From a checkpoint of a small mixture-of-experts model trained on Wikipedia.
Size: width 320, vocabulary 16384, 32.3M parameters.
Training: 269M tokens, 8222 steps.
Below are experts of layer 7 (counted from 0) of a mixture-of-experts language model. Rows are named router (the router's row for the expert) and show model dimensions 0-159. Each number is 128 + 32 x the weight over its row's rms, rounded and kept within 0 to 255.
Before each expert's rows: "gets" lists some tokens that make up at least twice as much of what it gets as of all text. This comes from a sample of Wikipedia text that the model never trained on. Tokens count by the router's weight.

# expert 31
gets: "-", "–", "|", " -", " –", ":"
router [110 119 134 188 136 102 123 177 177 123 100 128 170 145 180 105 174  93 128 183 109 119 122 177 140 209 184 179  58 112  80  98 178 105 107 115 123 166  90 141  97  52 116 106 126 104 151 160 107 113 143 159 143  96 174 131  97 190 164 137 126  87  76 131 156 154 213 191 114 147 149 118 176 140 103 183 135  90 109  94 170  87 178 142 123 121 142  98  80 141 107 174 132 140  67 120  52 134 133 121  97 100 143  98 195 110 124 130  90 149 146 139 209  81 172 107 158 102 115 140 117 126 184  71 129 165 121 157 148 161 100 127 105 112 184 130 137 173 131  95 121 117 109 167 144 119 116 170 126 133  84 124 175 145  97 190  65 117 129 135]

# expert 13
gets: "|", ":", " |", ".", "==", "==="
router [117 146 102 126 152 113  94 102 170 143 158 137 110 137 192  85 185 183 116  94 179 186  87 158 186 114 169 116 109 140 132 127 134 117 111 167 106 145 172 141  89 126 177 156 144 144  91 110 104 133 129 124 116 155 166  88 178 104 125 190 145 136 117 179 111 138  77 141 165 121 105 135 196 108 188 158 145 120 154 114  75 105 164 149 105  87 138 121 109 117 148 127 192 179 137  87 161 144 144 188 130 109 115 136 140 162  57  79 202 154 129 168 142 103  68 145 154 141 114 128 176 103 135 124 103 125 137 192 166 163 165 152 111 121 124 144 140 122 158 183 137 165 133 103 150 130 128  91 125 188  77 120 115  69 111 116 137 146 114 133]

# expert 6
gets: "1", "2", "0", "9", "3", "8"
router [ 90 113 199 137 179 150 159 155 130 111  65 131 130  94 148 113  79 123  91 179 135  84 147 178  96 117 181 147  86 108 192 128 114 149  89 147 116 213 135  71 130  49 192 108 118  92 202 126 149 108 116 131 171 142 178 114 101 157 178 149 132  91 156 114 150 103 192  70 137 132 131 127 151  83 104 213 101  82 124  73 139 154 115  93 149 203 126 191 157 108 108 131 109 135  79 110 108 128 130  90  73 158 141 127 137 129 133 159 140 170  69 159 104 131  98 140 115 119 151 136 140 162 132 172  61  57 181 134 147 129 161 109 151 165 113 134 182 151 131  94 148 166 113 111 146 130 119 154  95 124 129 118 132 142 156 135 159  98 141 143]

# expert 0
gets: " \"", " he", "'", " it", " He", ":"
router [161 148 115 124 131 159 153 134  71 147 187 156 117 122 102 121 137 109 121 166  99  89 121  95 162 117 103 180 146 145 145 136 110 113 144 156 113 128  97 136 145 153 131  77 138 160 119 107 108 109 160  70  70 146 148 161 147 147 102  86 132 130 174 164  76 144 100 178  96 167 117 122  65 153 152 134 176 128 118 141  99 126 153 148  94 124 128 107 170 107 162 138 141 123 200 196 123 133 127 117 147 157 109 116 144 185  85 149 138 178  89 118 160 149 197  68 120 129 109 179 191 103  95 138 147 143 158 103 159 102 144 173 132 164 127 171  96 174 164 164  21 116 138 181 147 107 128 113 127 101 125 149 163  20 101 180 147 100 111 100]

# expert 23
gets: "0", "9", "8", "1", "6", "7"
router [134 163 128 101 156  83 163 113 122 188 140 150 135  79 210  74 129 137 103 138 157 114 140 225 126 118 169  59  57  86 122 175 113 136 103 189  93 112 170 118  80 131 143 193  74 136 121 140 113 132 105 171  88 137 157 102 110 137 197 173 140 160 128 148 127 141 147 130 165  88 108 120 120 103 138 123 119  91 139 112 154 166  74 152 115 145 147 128  99 100 189 164 192 152 106 114 152  89  72  76 107 167 102 147 131 116  99 120 171 171 128 101 104 166 142  85  88 171 190  77  81 150 104 180 115 106 137 177  63 103  86 116  90 149 147 128  86 134 115 153 136 161 152 101 120  99 162  89  71 156 117 125 103  98 127 148 111  45 140 110]

# expert 17
gets: "-", " (", ":", "|", " N", " L"
router [151 149 124 178 129 116 154 149 121 205  86 204 112 139 148 107 137 153 137 151 127 107 153 107  97 143 157 156  81 115 101 143  79  95 129 127 141 166  69 134 102 124 130  92  58 162  49 157 147 134 112  66 117  58 142 129 140 161 171 204 118 153 127 124 116 140 144 114 143 111 120 110 110  94 114  98  88  72 129 129  71 160 199 132 113 106  97 136 153  77 132 136 113 122 202 129 109 114 129 152 157 143 109 183 132 147 130 109  87 132 116 111 128 108 124 112 110 138  67 173 159 164 155 106 116 113 148  96 111 126 185 144 149 120 182  90 109 172 142  97 122 114  64 128 103 148 108 149 117  60  51 121 112 139 125 120 159 173  91 185]

# expert 11
gets: "s", " years", " time", " his", "es", "%"
router [117  95  87 182  90 138  85  66 117 152 149 148 143 143 107 156 140  88 108  62 104 111 194 132 153  92 120 113  56 166 187 105 131 104 109 123 108  70 162 134 123 116  74 177 149 154  90 119  67 142 127 169 143 124 123  96 117  83 101 152 114 104 177 195 150 138 166 139 158 164  97 172 114 126 144 106 143  91 160  94 109 152  88 130 182 162  85 117  84 129 130 144 173 160  63 156 139 106 165 168 123 116 116 124 207 129  95 139 143 118 103 176  97 150  73 153 128 119 176  90  86 104 153 147 150 154 125 156  67 148 134 128 149 151 106 160 128 113  83 179 123 141 133 156 112 107 131 152 124 102 149 119 216  87 141 163 119 163 122 110]

# expert 30
gets: ".", ").", "\".", ".\"", " s", " had"
router [130  91 134  95  79 120 125 114 167 116  95 145 185  96  95 119 178  87 112  74 103 143 214 117 148 109 117 161  87 155  88  72 146 105 128 164 144 178 114 139 161  98  95 167 112 169 162 114 128 179 154 152 111  95 126 146 106 152  74 152 101  81 119  99 142 146 128 107  85 116 143 118  96 183 141 147 157 174 104  70 137 161 146 147  97 136 112 147 183 148  84 150 109 118 101 137 111 100 139 165 105 116 112  91 115 171 118 154  97 153 111 174 151 102 185 137 101 142  95 163 120 165  95  98 106 161  37  22 154  93 144 172 164 105 153 182 123 100 149  80 129  88 133 132 204  90 129 152 167 119 143 201 152  78 110 152 101  84 128 148]

# expert 20
gets: "\n", " University", "on", " United", " City", " National"
router [123 153  89 111 145 111 176 149 151 112 119 155  83 141 106 159 113 195 162 129 111  85 124 140 152 149 152 112 128 118 134 108 137 146 142 116  60  96  94 121 142 174 129 152 119 177 143  87 141 106 102 108 196 144 131 134 145  60 148  87 160 101 119 110 115 133 151 126 129  67  97 127 174 169 126  95 170  90  88 128 193  97 179 101 129 167 106 115 157 149 135 119 148 129 157 199 107  75 138 136 129 144 147 119 120 147 100 139 118 102 182  94 150 143 155 114 118 107 116 120 157 137 168 137 146 179 102 117 124 161 108  93  86  91 184 133 106 101 149 115 181 108 128 168 150 168 120 152 164 176 140 116 129 106 167  55 140  94 191 105]

# expert 12
gets: " ", ",", " (", "),", ";", " –"
router [136 161 109 124  97  86 178 174 184 116 123 145  69 194 131  67 122 121 100 121 102 115 129 139 105 115 127 122 160 113 101 130  70 143 147 175 158 134 146 141 118 108 107 170 155 131 115  34 144 172  93 158 105 130 168 221 125 130 173 146 191 135 150  95 139 151  81 129 162  52 119 146  77  95 162 127 197  93  70 203 191 109 166 143 131 134 149 148 152 177 123 157  99 148 126 126 109  73 154  56 143 160 132  98  86 138 133  88 132 199 114 125 181 190 178 120 125 162 111 137  92 124  69 131  79 114  77 131 118 165  98 156 104 122 156 145 104 133 132 158 105  98 182 133 128 182 143 184 168 160 158  66 126 103 160 137 128 119  40 131]

# expert 15
gets: " ", " |", "1", "–", "%", " two"
router [118  94 137 189 165 182 114 164 148 144  64 113 138 143 214  91 120 154 142 114 124  70 102  43 119 155 152 102 159 145  98 110 118  94 157  94 107 122  71 158 139 108  94 103 109 121 149 127 110 128 127 133 130 163 127 126 133 171 125  93 163 134 115  16 132 111 140  82 162 156 111 139 107  70 135 155 158 113 109 123  89 137 130 162 161 160 106  99  45  94  78 121 126 177  92  95  96 105  97  74  79 130 173  66 127  80 142 159 125 124 131 110 121  92  85 239 145 114 189 100 117 154 188 122  95  72 113 138 104 126 112  84 118 127 128 104 117 140 165 130 116 124 145 115  96 148 136 135 139 122 153 159  98 130 146 142 126 100 150 156]

# expert 7
gets: " the", " a", " The", " is", "The", " an"
router [153 128 115 136  73  82 224 109 113 131 119 145 113  76 137 159 131 146  97 127 196 144 157 125 109 169  98 118 162 121  47 159  79 123 115 198 142 114 115  83  89  68 123  84 148 143 149 125 143 111 152 175 104 109 139 205 177 153 135 164  81 167 144 128  83 124 158 181 101  98  92 151  96  88 185 141 127 150 129 111 117 173 147  97  93 102 127 101  58 103 149 210  81  69  88 117 214 128 131 141 120 132  84 109 140  96  95 141 118 153 119 157 124 110  80  99 176 118 139 181 131  94 133 105  81 141 137 140  68 148 100  79 143 124 137  95  74 205 114 114 167 122 125  89 192 123 117 145 157 121 119 137 110 125 133  87 130  77 150 130]

# expert 1
gets: " and", "C", "D", "M", "P", "'"
router [163 164 123  67 115 113 112 126 109 119 160 134 165  89  62 144 113 121 124  68 132 135 205  99 138 159 138 186  94 158  98 116  92 124  92 147 123 145 128 114 111  93 105 136 154 134  98 146 151 177 132 118 126  80 159 133 129 118  99 144 116 161 114 102 178 130 173 105 186 149 133 132  96 120 129 164 174  97  78  92 182 145 169 110  72 132 104 187 199 113 146 158 114  76 121  95  89 108 164 120 100 134  70 159 129 112 117 153  55 121 115  78 131  91  93 150 125 124 122 181  69 169 118  82 105 117  95 131 126  90 199 154 134  81 137 143 122 136 106 101 148 102 174 151 159 107 169 122 110 185 128 141 186 158 152 105 157 136  92 163]

# expert 18
gets: " and", ",", " to", " was", " were", " is"
router [128 126 131 117 146 140  86 116 147 110 125  99 157 136 153 116 165 122 139 152 163 150 101 145 198  52 138 207 158 124 109 103 134 153 105 135  90 126 108  90  94 154  87  97 126 178 126 126  92 123 129 127  62 151 141  86 136 178 131 116 106 119  98 130 103 183 146 173 148  96 112 129  31  89 159 141 188 116 151 188 143 149 119 122 137 120  69 137  56  66 180 119 128  84 138 101 130  93 145  72 147 144 132  91  64 150 105 137 111 151 131 196 116 165 137 153 171 120 143 122  71 152 108  72 131 140 156  87 134 131 123 131 169 101 110 152 105 175  86 195 155 129 165 160 159 121 110 129 162  99  70  99 125  83 161 161 192  89 173 118]

# expert 27
gets: " |", ";", ".", "\"", ")", "%"
router [153 113 148 161 117  94 190 165 127 125 112 121 103 143 212 111 122 125 127 167 133  73 115 136 115  82 115 102 101  98 100 111 130  79  94 136  90 127 125 154 138 104 161 164  84 100  77 138 122 160 167 113  89 129 150 189  63  67 158  87 160 125 114 114 148 126 162 114 127 114 122 130  77 124 144 157 192 101  98 144 182 111 171 144 137  88 109 154 124  88 203 152  93 156 176 135 106 130 108 112 107 108 151 124 149 183  70  79 198 182 146 182  89 137 151  74 128 134 145 186 148  74 153 116 141  81 134  94  88 136 116 157 119  71 100 157 164 113 107  70 150 138 115  27 112 137 162 145 149 150 138 130 138 104 145 151 163  90 138 155]

# expert 8
gets: " the", " a", " The", " that", " is", " their"
router [111 131 126 136 133  81 143 203  97 110 112 146 125  87  84 141 118 107 161 170 141 152 123 111  63 205 112 153 120 136  93 165 149 147 180 134  85 103  33 106 160 126  98  75 149 123  68 184 169 114 118 154 132  91 159  62 135 166 145 166 124 164 157 134 144 127 135  86 114 140 150 148 132 145 112 104 143 159 152 164  78 155 175  86 121 124 129 146 119 129  32  92  95  90 191 135 166 104 144 138 168  69 117 110 106 185 116  92 110 125 120 109 140 155 149 189  96 113  66 120 169 133 108 147 158 109 174 135  96 133 139 140 134 161 180 141 112 129 118 129 117 113 133  98 159 150  94 131 191 115 114 138 122 143 132 124  84 105 132 116]

# expert 21
gets: " in", " of", " by", " for", " to", " on"
router [168 125 116 125 126 110 149 199 113 151 204 144 123 139 155 141 174 128  56 113 160 109 121 141 128 160  91 173 133 170  73 137  92 173 108 192 164  93  69 102 122 125 216 107  58 116  85 162 111 106 179 149 154 129 105  94  93 122 139 124 137 109 132 125 133 109 131 113 139  86 116 113 145 130 149 130 110  84 174  71 149 156 142 127 117 115 110 155 105 131 121 141 121  99 147  69 182 150  98  93 140 152 109 164 108 114 168 116 115 115 193 141 110 124  75 143 102  63 189 146 175  84 157 143 143  61 123 150 145 110  57 120 195 107 118 125 114 137 126  98 204 133 163  81 142 113 103 115 179 124 126 103 112 152 153 100 107 140  90 153]

# expert 22
gets: " of", " with", " for", " to", " in", " on"
router [156 158  96 136 183 102 124  96 147 131 118 112 149 172 183 144 176 105 115 106  82 175 134 120 170  46  99 131 166 130 108  72 153  79 105 104 123  65 164 159  90 173 133 164 119 141 152 129 111  94 157 159 154 137 111  98 126 170 120 137 143 165 108  80 105 146 143 131 125 111  83 106  96 120 125 137 138 150 149 121 198 140  94 148 146 161  74 104  71 130 150 123 130 133  81 137 151 158 148 165 119 190 150 119 167  92 117 128 112 170 144 187 108 118  97  67 115 143 147 153 145  89 199 111 108  96 144 132 128 127 122 152 135 138 101 123 112 104  94 164 120  94 164 163 117 115 157 103 167 135  48  38 187 105 150 116 130  75  86 135]

# expert 2
gets: "0", "1", "2", "5", "4", "3"
router [103  92 169 135 136 103 139 129 200 131 147 176 166  90 155 117 201 116  97  76 156 115 185 165 140  68 115  52 135  95 150 152 133 143  90 125  62 125 123  82 126 116 175 169 148 169 131 132 123 117 154 152 128 129 174 143 104 136 149 111  95 117 111 144 125  92 185 150 168  64 143 122 123 128  98 147 120  61 127 110 168 170 150 127  93 177 142 114 130 154 166 119  94 121 121 100 148  84  70 154  77 181 126 144 131 156 124 105 124 148 174 117  87 113 160  54  98 154 183 121 137 131 149 169  87 125  90 135  92  79 114  98 165 150 120  97 117 127 156 167 112 212 206 150 173 109 133  70  94 177 214 135  67 131 143 181 118 132 100 181]

# expert 28
gets: " (", " \"", "2", " I", " an", " ["
router [127 117 138 190 131 148 137 123 123 146 109 195 153 150  78 148 110 115 168 161 131 113 101 116 138 188 164 139  81  70 147  87 145 127 109 119 185 181 119 145 117 107 171  83 144 146 124 140 174 146 109  95 144 162 137 151 128  96 141 110  98 136  94  92 194 150 179  93 155  90 146  98 185 199 118 171 137 154 154  89 113 115 134 168 154 138 190 159 186 103  87 172  79 108 128  93  90 148 152 102 135 176 124 131 157 153  93 104 136 119  68 170  66 128 133 139 170 134 117 118 124 143 134 159 121 146  38 141  92 169 104 189 169 121 113 150  80 130  85 152 140 166 166 127 110 132  87 173 142 143 101 130 174 113 129 127 164 156  86 143]

# expert 25
gets: ")", " |", "==", "\"", "===", " =="
router [106  86 145 140 166 168 123 179 152 153 135 161  94 139 134 109 142 146  95 145 100  85  81  66 144 109 156 158 136 101 117 139 112 111 150 156 104 127 115 130 107 197 151 154  74 166  95 163 132  81 156  90 157 149  95 121 113  75 148  67 189 145 131 168 121 100 140 159 124 100 119 141 148 135  84 125  93 149 125 139 185  64 134 132 144 158 124 148 123 104 107 125 135 140 188 146 133 151  71  66 136 115 126  85  56 156 131  97 212 155 129 122 143  78 163 116 152 180 113 162 106 101 142  84 101 136 140 102 167 142 145 164 133  92 115 140 176 126 143 123 153 163 127 117  99 118 122 134 136 111 171 170 129  97 161 137 112 102 132 178]